From a checkpoint of a small mixture-of-experts model trained on Wikipedia: 3 picks a token, 368M tokens.
Below are experts of layer 2 (counted from 0) of a mixture-of-experts language model. Rows are named router (the router's row for the expert), down (a neuron's output weights, with its number) and show model dimensions 0-95. Each number is 128 + 24 x the weight over its row's rms, rounded and kept within 0 to 255. Numbers have three digits each.
After each expert's rows: "raises" lists some tokens whose logits its average output raises strongly, later layers aside. This comes from a sample of Wikipedia text that the model never trained on.

# expert 53
router:116122090123101146142132115145119118143098110099105137165171108136164117069119101060110117099124138117094153102100128112090070107099116119127149133124116157150075139156134135102113167100127129139172127135145181137130090100076154106119126167168168174097117130142158118135152115070086144138
down0:075127158132125121148147156084102114091097111157116165139090110112112133113121142098109090166127116157097167167125149108119133078143145113111116091065160085099146137127156136127103073147097114122143127157146064146122132141131144128158088168101100101088133149125130094093089137122134150159
down1:140143123131120135158119152157114121069098117164161140158129142142129112098090120104146169083068118082138116121170136137157139153075129109125194122132143113179099094170125126129112131088159091132096095126153136148169106106117119105127107121105123159113136145123121115140153096097144150130
down2:118096107092139145107160154095152116128131141143141137138109120142147117123121093134105149088184144094149119133122185131114147139165097137156143126122137119158174100146101144090092110146148166133103105126104129084130142123118110126098077129166152116147166160156127131152134121100113109132
down3:110159155137127166145136085126138098108147113086092093122107145131157130183113124080100108094143139148123158109132147155111098103104131138140072121105144134094114158177118140135115134151112087089157186118121118085110131129119136158135091125134127150122144136151085141143090142144115118159
down4:120118135116115150166128143131171124099091136177138105121182095112112125126121153125133151103141096122176115122110124139136122141099103141150132079135125088144136132111123146091142139132132145103141174128155157127127129080072105129117192095091118175158113121127094110137150102155122101143
down5:110107136141115106094162095095127143130138103123108114124108131162131102098105127156126102081132104101094123160161102164146120120129092073144140161096082091120094116101086134131124096131145085154125107096175148150122140157112130132134130121088118087085147166152099180122143121162092155147
down6:106151132137101108133131146132144160135086146151170111113115137139152083205099156109091149155137140113158134122136103165151100130113121126136147145165139142175157107098104150080123120110137137150123131117127125097142090094179106169114154142122146120144113136145075142139101097132119114122
down7:118143142081156129127163113130112121135132132153115150146132136108129113116107148169120129160117122126150153149169094152167152160126104118080116115146127149138105123175119164090103135150130138144154159081128132106131134121126135141143102133135087095135129143146166136152134160112162108132
down8:110143098108114157090075130115093104159171129114111117114113123097115150096164148172141156157172122098130151095131116144137126141137111158117134107066099128096126116173139117143151143101134158154113101127133119116145160186189097132131095115112162091138126176108138137123154096153119119151
down9:143119119136123143157090131131107096162150121108127101126098158160097080132128114127094143107153128137160167135088106138093180101131102096128140136111124137057112141172120134152116154152142128135136188139121144161074114131095109123146141137104086138084139151134173102146118113115122137131
down10:190109152129098170157132088125147144175148154123120117098132112151112105165191153141109145105149125196162105106121095150126099118145156141156123127174119122174124148154110111105120137139141118126154101152125120134111176119124088113127116112151116114167114123100136083139131132148132126084
down11:144173148102141148091120118133145127109101104105100129138095137135133085142118146119131188106122164112186094116119137129148156159133107143104142113143152136182125114088138148139111143151100175121071132121077105157154145143130115146124102052171163100153124146109128112112112124105168115146
down12:141114136153091159100171154157117120145127113111113095126140107162118130155109049101128171150120131152133159109134137121146153112133117118089116128077129110163099131152156114149086119120127116128117148149125146145110138109123160111146129087122148121161101143129134152124095137146098124126
down13:110162102091152099138142164117152173100131122120116127145168130129105085122136121104129098123111122115176141129141115141128154159121109130130100092124111174110128127161144128097097141130113146092163162169138170146127143166124103090132082141121124106110151135172112124104115137117114114130
down14:125167096096115070183159131160133160119108155129122117144147135102134175134168140116129125105101124132135110121101139154120101169160129125173119104174144141071105142134088141175113094153104146136122137126109110127121121094112144115124111143112111106155088128147123094088114097102110105132
down15:088151113119158180114104111143123129112134118134089114104103127120130136109119137151118125129117148136151121120093115127122153134131149154119107088124152147119153098144129111086130098129111097098124151122134164143159116138139102057115179070097141185126145135094138150132105125134112167167
down16:145140135121167126111092116117112123160089097136096104139120131080125098162119108108111133135163113144141147129164122081136139148159151158139088123136122110125116131095147112154126108141094118145136143173134100128108134097097102100129113140110136135146124138169169148144152090127127142168
down17:115099152105145098102127205128121079145104117110131119161139125144117113103152126115092136160152120130120139154107154145142155161107134155153117158115138097147148150098071121099116119158116135150140144099132142118096151163124095135120101103140162092130122094166162178116122098145134143138
down18:086103144128112102135115128144155143074138139111085158148137145107129143162127117115130104127117136143123076100140103132141165148164107095157141126101130120114114103102091114117144147132142173104143094136144134158119148109086145162124136078138153106137146135105172127101136081113113112117
down19:157191140129077094103114111171076127126169108112113151134137112126127120169096084146086132121162102135093127143142132159092188143138136091123133138113066097119170086141125100154167134174120111099157154140168097126113102162112113065116145148106121137110118133142105139134142161130171075094
down20:126151136182088082075123145150127115113182122138137102117099091161131142150123133139121145117133107127127149072100142159155143138126091099121161093148122123082125136157122104150151160144134129114166079117106146133174151123137116135126136134125146117114097123119106117151165095146102120172
down21:088125134145159135087150109147131168139133152152126103134130137150103161110107093154076112129140104099157134149115130137099151151124092136096088123143110146131113127092115106132106091117119138120153128135104108143122131136165101134173132117155159152149079115103115119118084144156107123132
raises: " U", " R", " A", " co", " C", " N"

# expert 24
router:122166133166118135123153140142137130165126130126137095106170168151122091121075151103119144125151132097121160164107106099122150141131127144094115119065105111113146107092150103119105176157127145136131093155130115087137103111121146112127165162092147148091142124142135093138083103139115182113
down0:168087093131152127095101124108093105159118120158119108113122168148097102106114140148119155133090122123117162106134121134134123121127146109126175116138165131125140136144140175140125103105098149130125148107113150153114100115112148071144113126104077137119104066102120169106107137169118105127
down1:100146101133142123155108136152114117150149118123122125098099170124098131110131120097120154118122088119131133102119163165126093101101143149117131102158169131167143123090111159055134101146134101157152112118140094095133100163132141139117136170125133139114131112120140129114137158181113183129
down2:130101128128157142094169145129111124131152125098110144110139082116113155134076137115127134153105164115102116118121117131167131122130136100075178137085139147173139170123157101161152122132119060105192143140139133141099088104089152100093121135105110100165120087139124129120116139110163123124
down3:111132145119155143136108093075124146112159134173095143120157092129124095086127087131147109094119132135171168134136119143130141098167130120100169163144146166130095091137124148131095138125148122179145124106147120129123139050154118095098104128133109121125129155087099125157150103123124137149
down4:144128135143159109160103113136157118086074126179116129139107088143102133159083103106106097144176139143133108168185112126136125147124149147089107137097084120098145131113146126130117168121157168083178116133151123145107137149157117100157096141119146129196128168120118154150114140138124135107
down5:146101121178126138179127141094112152104148136120113121125150131201127106171127101168136096124138164130124065070164180155126123111171165158133108135092129122128144143107142115131140099127093136120117134132118154164102114160129109107110123075118132125108131111181102161126116120100128132131
down6:117135126144122096140119122086131119128148127129184147135100151140128107088110108153123139159162123117127150133095155164176107116132139077100081178126101134107136103156112117121101093116152122144108127128136113102098149127085132138165078113122149141144137133128157159090082130180147117136
down7:118109114151089130108124054127151141149123183089205150150121146110121131095118126146136113149100158141168111134149137105129117121119142128104160140128134114085099101139105101111094120126126123113103113126128162104106112155168108171121096140122133093071142170156163175120126156115109114124
down8:172132157169106128137103100178168107112148111107109103172138124110149154123151101132125184127163098171131122121095119128131108159146102135158159130118136119119129107084144152109090118182138123150125130101132163113111113180119112133194105085110189154114127161179186161119135110104145112117
down9:094080144153097174129156155125083124118104110096121125109131156133101153119079105097159117131146104139150166083157156209156132139144139122103129161139103092113155166117179116153119113145135120136109111126110141115118104151168151148131152093140117124136114160191161123112155091116128133125
down10:139161112097130105121123090155115161165091087115135150146174117114111123122120085134117164098106110116133173141122086084098130159109102108166055130128136065122135142087119140132168138147140128144101122088165130147118125096087129093116124112138139149106092111134122141154090177110120168120
down11:106100131142103135103175120068164142179156134098138137142115053129052157147116122169126116132149123147124140127128160101112105103146145137124151140125096152143096117120120104121156170132144204147143062169157126116113129173128129156121133086123140118100166143103126132098161155138097173152
down12:114112124117097099109149133117131177185156154161154103149140158134133105103166141149148096145107142094110129108137134098119108123142044146151107176113154128122134129119093154109131095111153159104107125172120063102155191115134122131122155137132155131133098123106176122134149144150080140130
down13:103096083117148155138138130171107114115123114135116125129113131148139141117141104103116145129131172093139116135129134151113117137103147134121096127113144122102134145138099133098137085147132102126113135130137106144121131104151151108139136131145162120114178129098172158143118049152153158111
down14:187076137146111150120177096128135111152204107137124123121117158141143155129118142085097185110181120108135176119111099094133110152108130127160149136149126101155146136138142111127107114149085137131114145169164153119138089159112155110111086120129142141120134154102144100103114154109111159104
down15:127122111131137127160126145150081129138076148130113118151157113129128065115154104110109118145155141158111148125171110111135059123162126092087092124119100116114125172150100089149109165142096107088140153086107111109167105115143128139118130134137100139106131088151087139155123180171127169131
down16:120151150160081117106136134078133168098143093097107115128105118116160167112127160129145097160157138133154145166112157093165143119108106117129135125132085099098139110150115148126075064139154120108116141136173091120143134139165136162125087128137130083124132076139114152092178184113099129083
down17:128139093082159132131134139111109135108172121119160139138131149138102136098103130141099125140154117133141094125143153133161155134131165135112090146129122133082120105116111124141136131167151118152114150124145146107118120134160103147109108131137107142125181168197100142116113122144141126096
down18:139148142150162157141115155129138135180146135157146145171093125147117182166128132065128172155138112115105098154108156166157128125146163101150115142105126149136128161129099119118123110111140189140125104112147111157103163101091138164101119117168076155140153148131131114144111136111136154131
down19:122159120142166140135108107152146122136130119112122189099090169136129137115128166100058134158083109112145163122131122131123135123128135127106152127137161130135125115142126069120134153148105134177120127143129099132123152127160097107100163096119132156135159111115131150136129084122147143139
down20:068131130131154117154176123144173110136156129115126139118119100145164159109095176192095130144116146134131127144131093101103126133098138108119164090097123144160072137123117130121119102165155095143119140062113155106120147111113131125110099157135130131118162135157139114135138143107143139116
down21:111128139131113118126141124124128122185142150116113168113133110151079147137152112143123098138117080134112133137135109141110176107164119113128109142164105129109151105074117170093112127175132148138105111129166147144124164128125097118143152135119088143102122108141144121112138149108123127172
raises: "1", "20", " other", "0", "2"

# expert 36
router:169124157169090125122145137138133105165134093130114096145113085142114125147106131088145139119134165109124154148087085103142070114153096144110154167114140146100152138088165082190082153113121151187142143141138142110098108143114125074105158113127144147165111130152101121111156139156096099123
down0:137137126097130145063140180123116145131151116114127131109112146123136135171115091137137153102094127136104129092124130135145150091073143168145137169071107139119125138099153105163131105118160142108136152155159146137141121128147105070151128086149128177121105148135128142122123183133117159133
down1:126124127139150146190155119095176138109157163160161107134122121084126092150116072125104118114138130149127113145117151153136137121137114129128118136130130155079150138075092101109114131094087083129115123120135141162124139157149150108103117123124098156110103114134107109138144130134104155104
down2:105116130141131151147100088190153117158150117149147117144109147132082165152148157126146125137130107127146127163082101113138107088129069112078136084138136104114129166137139094167122101162132101098140165098117174120128130117128086143143118077134132114112108094138144170120110137147182095093
down3:119130102148132106140146125172155116141166080114146157098141106137116106137113092151107129127104135106150138160133113127116138149116123155147129087122113125156127188132139138150114149125141115138166144145146119130140130152170136108115125150113101176169106156086118108117154116159143117168
down4:107097112141130100159157123121114139132152105096155125140116123150085163110130125119151106112141139129114123092159181101156099126109099127098101099139135106129103193135135106171112146141104105138115136130127132086137114173128122129138101070132118150156157093124084115146122135124168140155
down5:131141139138153109108141121092144162091129110123116157171135122109136155111130122123108095154115100112138120109122111136135143107127139151119144129151097116108156172134125114102157092136100101107139096128128143101125113101140161098176117116123149132138131150128096134124164144112141103160
down6:186120114166157135126114141138148136127144127090144093150154159148086140113065116142141125105110109127115182112145115136122152153135092120102121133124131123122110121120092144121158141175118163121116178141122146049064144126132122166158107127080119099129104128112132160108130114142125139120
down7:145111092113126081129118121115125134101086140102157143100125094148163129137128140113117119105158148114127139131092103135143144098083180133131096112151148138148124128117073100100145149091173093066096135104114147114080122155159083148168130068139137134103124139166137145150150154072180149134
down8:134118112079158129151127107129176076121130118093109150093113057120131153106122129137100131146094123174119106149137106142112096140139121133110178125131109161130107136110117087123182101116147126128048113125138132127104157121092168063157120127108133143140142120142155148144132137104132103160
down9:162134208124112082119126118140145139114137135175116149113103119165117174105115121124111135100115104134125116146136151120158131095167180121141128103136095137121136118100158139091129139106148165139098135147134101120131130160129121153097111139203086157144113134094109109114120120108094091146
down10:116125091118150162120141159150161168085136101172147126138134172120119124117167148156132110138139155122125116134137134127137082128149129148132125101150097124112181132155136151169149077157147121109109127145103096149118120144144143162088136116145088093161096147087119160142129135126156125104
down11:141156089099153132184158106129134117143132148079128149157090125112142144144091118123146140095109148104131111130130131122106096116136145126112132120104155139140120176130132154116178151138106083089179089114137102132138098129057152106103097111138140137104115158164130130174162122178109171122
down12:120115144140142131135095125136087092187134127121148136145103114113131178104145164105147083114182114105125180125178116091154148127127108134148154130151128156104099153149108088153149136131141093163109125102150153103176129106144117164169135143122169105124143107130131134110152076087150122115
down13:134123139145115123113183116133162145138168115108154151108156149140147159127135101132127138117168146097147104145138143110115141140155091117108133118142133136114121107067140096156153159148097178152143109109103113127134098167118094127171125150130106106158121134136081186099104127154094161147
down14:122133104149116120156126108120069098121096109145127084085171115111087110132213112115101119112110118154137137171133133117116152153109105169157134076118122127130093136114165190116138152147115115130124148179137118131148145118136128146169123110127143161126078112183105111143166141136157145135
down15:071133131153151134152099127127116122125119113118102133119126090123122123121114177145106131124118145179133141119101107152150147151142108111097127160102103157060123093131134110128069086102132132154100119108122144147173116163109143107087164093073175170115122145107101100150134146131147105119
down16:144128158154111164132110125129151102111148119131093108120107082114103162164121102130134117157117139101142113065119088126132141101146134091116110090132138130146113122157114057124136155091141099140143121111132162180134105131120108136114094142183127133169111149126129104126132178107101094135
down17:110104166182132109128110147164114159095127112108117147150107118104138172135157111137107158106100134110113123100156095154153158124139141113156176114102075159135094133120119174146154125133153134144127131136143098110145119105143098098099138120105156136150095133117158125136128142132101142108
down18:165149133118122093145133114120145138150117136138093127103113142146086177120088115066145113086104133113149102145141171130115161136147083096127125133130138166135104142116162155148099104153105165107114159153177077143101123113148093136137126101161123109128118134141134116113184077134100181139
down19:133113099116139139143194149122121121128135151120079162079068164129118158165119128142096181084096121143158159143207111148143168131132107098155160121156142162161153142115118143185125119129149143163142127137135093135142078103148143152113102184107112164115138107173133119118087126167164122107
down20:094151126148141121110067107118120166096151124117137140164154140124117149131106155144130157078160158141110108105134162129127166133088084110153096109161112132193135160096113149099141120134141134130176113159132124118104090120162124088115124127164104129106133166140117137190111132145141135129
down21:141147131134145085135150102131109105125188101095146129160132117148078153140139080122107159106139153131138131119141141127167114064100144142125158086144160104145108126152118131147134113133075104103139149088135101138168117137133152170097134109136112158110146120151091147156146126106153132162
raises: "\"", " BCE", " ", "°W", "°E", " as"

# expert 59
router:147128111133113115118097132108190144140155110102093127127119097131113103142122114162149086155147163103127150143102125090100132139094107104152124143115145120091136116170133157167095164098112133134127125112094118100118117161177112152116111106142126122162173123179126110120129102097128169118
down0:153091112110088117126061091138130107136126133069127141080087110121112109163133147087129121120144155060125091117166121133129148156106107121143142137123094103141144122142150132126121184150099147127118109115149106103132173161167159122107164117149115096171137095105100064121128134122132103156
down1:115147136128145186135119128157115145126130103126141166125133177122134126139129141132159128116117108092162115148162116112171131097161108148141139153136129129127102126101118128095140059129118152120162077090130130118161119132079163095161110134110116120094106118143141126112114123159130114135
down2:102131134113105106145207132157138164129102126147083146123127127117149168104102145153103115076114168112152089141124137134137127110100074100161098127149103155135118145135126150144133104127122151121146119076123148146145158149142136115116124137148107130145114112136147121156119134134139143142
down3:127093113147158152137113132123073112103144132116171109100146111132129184132146103113182080137132134116143117121139156157155138150149109124127136133173164159154104110122155141137142150182124130166174109143100158128143090154105117101098116120105107144097132115103149103101129062144135170149
down4:132159147111119103101087086165111117139138147136130123114108157158157135146108159114117145143114119111155074121109170106143140124114137128109073140103127071139128109126130102124092127068136139134162129162086160142120158085093085124161150112133148149172094074112114135126104109162088092118
down5:146160123121156110149160156109108112097138111123137144172158127106119126144150155149129128122110170094132107093106148145124087108127142181137092105112121163133116096146143099161158159157126147114145148110119148126156154125103104109135091110105141107156178126133145150135123141100107122143
down6:142131131141143184092140161158091162091162119120104138111111092106159107120127130097092151118092116084171126160136127174158174144110117147088126114138173138110124146131092125076107144096136137088108109141079131141133115209109146120156128154106145103126164127091122120128123153132103164099
down7:122150158075117129112078136128117088124118141132146146077149122172120148110148159148110153117096147145131112134127136113141143140142102117118128124114123130116136133103122098144093136149147125100167107120140114154133125155195112118097102070155110094107168150114083084099101126111129122116
down8:140162100202152136117131145130127158179079114130083097119135156123139142158136114111174121055054148116134141131180144103116115123133133088150082141103160141130158130112121117165159109172099143131078150144151101094168137126138132174130111154104105136128132103122111104113146124115108113130
down9:120142143115147112134156137164119107137143143161078125145117162121109089147140085142152157156150129139133096163127142143088108129150141128127126183123146117163100141121148094160082148108105105158172149099134122142136124127126136119130089121114135159095145092121168154134130145081115134149
down10:163147149175097112135136128127134153136156121160171110119139140163140160161153127130137111083063135115137080123116102163123131135117109118107148074172099121108130135108156096098112170124141101099116154117150123174167148172147126133151143124122093107144106107103158106116123113150128118121
down11:127132143152114147153164123124141094106114106133148137154128127131140168150115125114118132108152126132144138142134139161161147108120106140135157120117128112073176083055095101157159075115140084108110125108111158136159141151071150170141114090167126112079119108141125106204136136132162129148
down12:145108120161098144164118080111103155127143160157156146136119135108115116115160139121136124116103112155123142115137149135172105112104166113121142145149170122159148182084108149105097075148089138125186118131126135116161131110120144144155156125109150112129080178120168097140143131136126135119
down13:139145137116150135122135119159148100082132111152109122101188172152138075136103176114111104090116100131132137125116104152122118109139098174140072128129142126132068165112127119160122149163106160142127087097113139156146129139128125159139145139136141105101086107124129097132136131108153101123
down14:089081091114189142117118198107156152106106111181159141118133140099144163136140148108145143123093148125120134136094108162156122147123144087135100105118127151114129114128125093104096140155171153134095165162102112158131112152163141142100140057145098132121130149118123123091151112117177098118
down15:104129118125158181077128125140093139109122125091132112096133110113111151112139124100101117132143114092164126146123129176155119101133174076117120131079085147139110087090102116097065152153119159162128193155106103091100108135141211112105103150119099139107164118115141129131116119119113157136
down16:146089147110134175154121172118135157157104157090120146092112153141145165108096125126145102168117150103120123135149127104114135133091150135131109108090152123145176097132156115194120153133110130145126176104119152131134148130154152142089112107149086136122136117122140160142137118121132121132
down17:110081113123154156121119120128103138138125136148168087169166149103124198077119121102116092157132117119156148124107124176170154157145119164088090142138111120134153114144160186118115131161143141118133167132103150131123108180083131102115108098125137138132121147117133139142164103110127104131
down18:126111110137125128134129125149104082119125121113066155123141126090095108164127137096127147115120129133083144071116118105074111131127104113132133140147158125149157147128137135118111127097125116135157140102130113145095139119114117159121122109127116144138131174120122094148147110101127176134
down19:121135159155081122141127087130128115070130131102110115103121121094125134118147157130107109132118128099102138151102127163132159182121118129128129135081085105121149117108083135123101095108115102142126116106135159133165139105140165121139165090154117148107146129130110093101133145122139142092
down20:105074159139181128116105091189156149116124145179141136129112138146139135118093097116134112105139137093091129159115101131160133152138169158129135162135139096132105126123099123104150152111154101101148123105120097117161121166110139135163105173155079146125153150092094102125164133126106129134
down21:115160125120142094082107145083129147148117118130107131149115105164159113126105110144136152111168112109144089168143129152071096122107119126125147146163123095113104102176123123139149123137146117123130156153133105121154115136174142137098091105117128175090080122125121155164133125147106116132
raises: "-", "|", "====", "Source", "\"", ","

# expert 22
router:146155151143135112098176154142137108137163204113120073087127145133137106151096091075091105129104148108122136135113164134131159090148127141123140110072161140104115139110124158119118120090147107140128139140125111098110130118161158139122148132167129152121121107125100113160102102142130113135
down0:084119121111152157109132128128127114125117134151103131150143123136148123157085140151110123118108134142132173117110118148140158146142082139137114104108136115149177082117157106127110112196154159151103133117134102099129147099154136140109113124123103143143154148117095119036107138153124130133
down1:119091118088106172184145145135095128113102162104086147156150104112144136140124142158105111099116100113090119140116134158135163119119202140149161163098114115127132073135118140098105105115140133138121115084131114126124104108118128136119101094120158106102093150152138101132122131129110154125
down2:109148074140131103136089079109142111163146152130131141112118184144124115139141134163156127101134127139092148079126111113153132108105156137114124147131095140187130084138155127109087112160158104144171126160115122097175165150094090135119103140096152087093121098123168066115153126095118125149
down3:124101126137051109146139159106168095103144132158113135070123110127143132103129183103139118134101112115113122153114119109170103126139119139136112139164098144141132165158092144125149073123137161094160144129152141123111096125151164118104125126106121120148150109151138143121154085121147135120
down4:122120114109088106106128084137120132103127177097109148167129123094121160113163111132147087142104130148148160111143125133095134097133110170102125155179169128144159146128137074119130101133090165201155083114169119105165163113113162164138098153114140119145141133111091108105116136127153119126
down5:145115122135133156112129153146168104106105123093150127091122112113172164093109170149118133160139131163117076125129126146118098147186109104082173129113145122115143095106115186109123125150145111107107117085154128155120144138144085178081119127068134164125105101159164143090127147188119101111
down6:086159127146160148121078104108108106123107157105170137114107124105086100145157154136141124141127113117107113126151142106088172147119151131098138093122130138123121103112154130112169118132145132165126146124132145148113079058134153112133091131121127149114129129075147123125116107167145166140
down7:120144108134129142107091161108159132121139126198137151124118131131112165136106108157157147132132129130133104132125139109163123163109141146127141118116101140140162127084127137104117110172154133152135135112119109103159125128179114076131116131110132145107131129081162167123158162090087152139
down8:114147144111112196125132137097147154100118138131131183121133112174130111119130099139130092140116101140146057161126162081145086098129126147124126103145162127076123171080119098144109108128144110119136115139130151131107103092100109107132127098137090117127110146101131137133095121161122127150
down9:137112141137143147131086151174149156174107051175119151097143135097131110151140147138141135091148176108135142144129059116126102106127129138154104124159127120111122122111107106149158129104122098158121141150154067153150145155118100122101114111099148139073094124096117100162178183133121100122
down10:098103127175114114090151097113153114144168137088109159169156126148133113133156147161158129121121151097107131085119129078141176130145142135134123121151132132146149081130124119126116139139129091088105125171133157132150102128106083111128167163155118141126165121100120153120151119107127176119
down11:164134114121125135151128086093143113139135115114120145175107113111130155078162091131119109067167121147151098118125118157122121142113149085121160125124179153111112155070105108116162067133108133154130125155137129153135102157164125048100142128146126131090128134123147125148138154088133132134
down12:110153097117120145158082067140168117122109100134134145131110133150125160142136076123088128135155123073139149129101113114098097121111126150105091123133107071132115121076120133165150114160137125120146147101142124077101125135117171141122154110127175137168165129083131142143128091155139125125
down13:111121138123116133115155163119080124123152150136162104084126135106122114109127151146112154159085163124144137121140140114132152117102078101150146103097142118140125095132092121137127109086123115118116165132139105049142117100168080116139165115137105141116081093169127132124137150132075123136
down14:129094075157131100127124127112106098101114129129121154146128137093109111178121108159107146101107133118173162104156117123093125110150149151141098141167106121146111119135134120118128099107141115170135169118107084157093125071139102167094140126115168139116130129147125118093126056185128120140
down15:125128129098158098162081135127138138169127140181130128115080123109120153098094151103120146138125165161177126141164088115176137110108151129114115112099142158121100088109163147101126152122130130074125146161168098149095138112161095135138131092145130128132138141145135122077123118127109130101
down16:147103098139098152140140121119101138128128115137163108094101144125140154120117127146123116142140140066100158141145117130144113099175139131124129125179108123124129134143078150078113134131120116137123135094136148109144169122099102128130107106143107125097119113118117120101130155168131111134
down17:131132159113149152100132132140106147162126100111122128114143117106125108146094123132183103098140102119117117137148132117140090103158105168125156107143098122132150125144093116129080119150134127090095128128164174107106121098106106171150127097113160180162112140143135110166135179116109126128
down18:113171094131171136092108114132115136168106117133121117140145120136148103164099139138146139129131178126103137144132127093097089157149108123092110107135111102143135104137142142139121137143156129166125133130093131143095124111158156163102157092172129123131115134102116131150151140164151150151
down19:128105155121171131175084139102127142123144089157137115128150137132124122122166125130122151155156141134117151117185129151147128218120118136131136110131126116056105128115095132066131130142152133131124107151122142117133114125071129187134136108127127108111086196105155137140100107153108135124
down20:147149126143087108081141128138104105115131149152126149086128125125113092108105135112144132150108118107128164152149107151139120134117134147149152145122134175093142114158136129104127104158124089114098118098126133158143110126154098164120159107070123150106165074126139118139092148083135131129
down21:142133122109153087111145133133091134065098080121155127152106149144125112126176115137126135125167109131118089156100088139082137124121091093160138116147130104106133127115105144177127113114114144127105135118103113123152130132145133119132146129160115090111123115125143161118142135106078152114
raises: " Status", " Ch", " Owner"

# expert 14
router:146131139139110103158131091115138103146096134132120103147134141148163107171100129106150087107131154084058122192119118119125075149177106097137068124109147097140152172126152142114124140070148155157151143119114162151095103137144154113151118120129126167175128114105118182119153092085118141092
down0:097118070111153123168118151128126143111110156106127141164166079129135130113149155118121110122148113134106146143147081121083115145134127127168161131169168169137097118118093123136138163163185104169169166089197124105129121095108138097115086136132146143183186129123129123145126097121102150123
down1:127176132108118145141085129144140109110126099080113090100081168161107167126137158104133107148116126115114101134086135112146137123154097144120120114078159119149141129145153143144162135090141095126137171125130112162129116146116133112087128134130167118121134141143135095120142114110137102163
down2:128130134139112129125096102131109105141134123119101136116099097078098202131157125135097156112157136116119117116126111127158099157140080112144159078114175099115168103128106109133120092099139133128131136130121156173089159148089137127147158083125110074139156117117137101090162121135077149136
down3:142169136074131134180145142094132165128145161106112088162122122131124124118152125108165174106128089159132137137141176118148095139123097143114164150137126124130122102105097116140135094137151168136123099120110129103104101146112141122133141122119156133151166136187102151127143168095139151118
down4:161126127107122162145083125149148144093145118127104155163154138116108138161143124133125091141143118137102117083094064103112153117139105129102133130100137112127091151126121079115096124138157108119100135103144113150140108142174073133114119084054109163122119168120116121147145165126137137137
down5:130104129133117078145155140153154153165157143106114145119123123127114120168070144180128100139128137142081149112135112168143104124114096067135140150138064127191161119120114100108149128152113122126129080149120169127104122151158110127101102123106157115133117128129108087150159126162108135150
down6:081141160114145139138133113153112110113151078116111161097115130140132141088104149112158138129117161133149131145194073097113163125142092143085102101109125103112131117124175114135104081112070104118181099137155179094151144132096157138132119108158090136128119137074124142101140102103128159138
down7:109120120142131153130132149114108129104126153119097151149154142108186135099186161107110161134086158133153126132106108129139118098126143135151177159143171132128101120083138130116120140130077080165164121136112137134158178135157102114139141114172144122159082129144100126137139098149138126146
down8:153123162122111099157126088175175126114118167128140117157154102091158128133151138118152099135137069173117127144126100128130120126156095080133129137151097163104097086131175107118100139110138066117148163100119128129115092096128152123110123097160124120126166140168129121165121157169130104136
down9:114121079088132148139114155075103097113120137117111105075144113136176123118089153113124112166152124167143147098115103139111109120139117099130114120095145105137124139141120129178119162151120126127077177173123131126128122098126126108143094119144144130121148104161146146102150140150126157121
down10:126110120069121146143070110127087154078133124096119147132135110108113146121104151113155116129101095157149145121109085155166134134081103157147125096098136161133119128104123101119082088133135155099120128153181139110139121143117147136145140130150129108116149092125111133129120102115135111143
down11:098182129125138176105129115131114127143167130169121186174147134163123145116090134120155133093109058142136153129135154125144104145118115105130122127123110111147131166151094125098107137161138143111143094088137143121156184154146147132130194133071081140090096108137146136129189125142135129115
down12:140137130145126172159134149140083177104089142102138143135159128151128152104133097131174154145139132135140105110154146124177132151124124088077141089145120109093148147105130124132127112133093115148147119157073121142183136112102123157131151141164153118098122128135104153122109128129123097161
down13:129146132102172113134124120126132098107131149157122137097102126096100106160125159096111190142103147142125139119119137173093149131121109132104144111128126145086120105116142100128118084127138068151158126143107119141127120129139160099138119085087104118145147097084130083118155138119150117081
down14:134151106147097159136136186161118114106166137133095079151091148169164127149110139157114154090113169140157114138086148114105130131101164139147127137112090160136140108110121148139141142117117120121075124142117116165187133147138133142129146158109115156117086133151128107193146111107121135168
down15:093159176125127117136142139107105110142104110106107123136132102130153137092145152166109090114099145161135120121132111105137096111146128105102100129125149139126101141104150099109125128115149094157097125130147112117094138133127099151133156127111131112049111112158118148130138121119131086115
down16:106097132138112178116146126146106135127114114102161124093166100112087065140096143120117104121149097130166124133135133138094148151112147144111114184135136139137148118144116105075161083157133134107130135135158097116110175131112149140117107149089073159118125121121094148132135191157132151108
down17:073132097155132097166128085116102122094127132095150122151122138144111100139113105142133101136098121138134156101140157113149127088109104134138105146113069113135106124145093114111190094133110131116166113093144141107155117161158114128119087131125122118143121104189116111110121175111163164091
down18:121101123112140186135118151147123150124140147174098178121118167105133158124149112118162119126136152115079135147132099152160098135133149130119117103124179119127104086162126117106117147141135115138123103086126130108160130123149097100138120154103132102075173118151150114154103189108137111110
down19:133147122204157165156082110141130110127145112151104134140110092120111125098135116095128118125102141179140150134131099161117137157134122115118134168108136120099150139130122166161179125083120102146122143134107129138073147167104133082139144104125104152089122124118091106067131155136158141113
down20:164123127129114134098131128125123134115104103143132118104093102124105105160161130113162110122102130135148130169144151106091117099137105122127136132134115155128111132106112109129092139173118092130131070131084139147078104125155150146157091142107117097155102131122111112099110133124113142154
down21:166166118182146140145087105143147121144134119098110133107113162151168089147130141111104128133118143085086138164149088137146150133179131114123128111101128097113153135139168159110103159164164136114135113115127148120085169126173152128131114100117161117114089108106113119143136172110146118131
raises: " Baron", ".e", "-founder"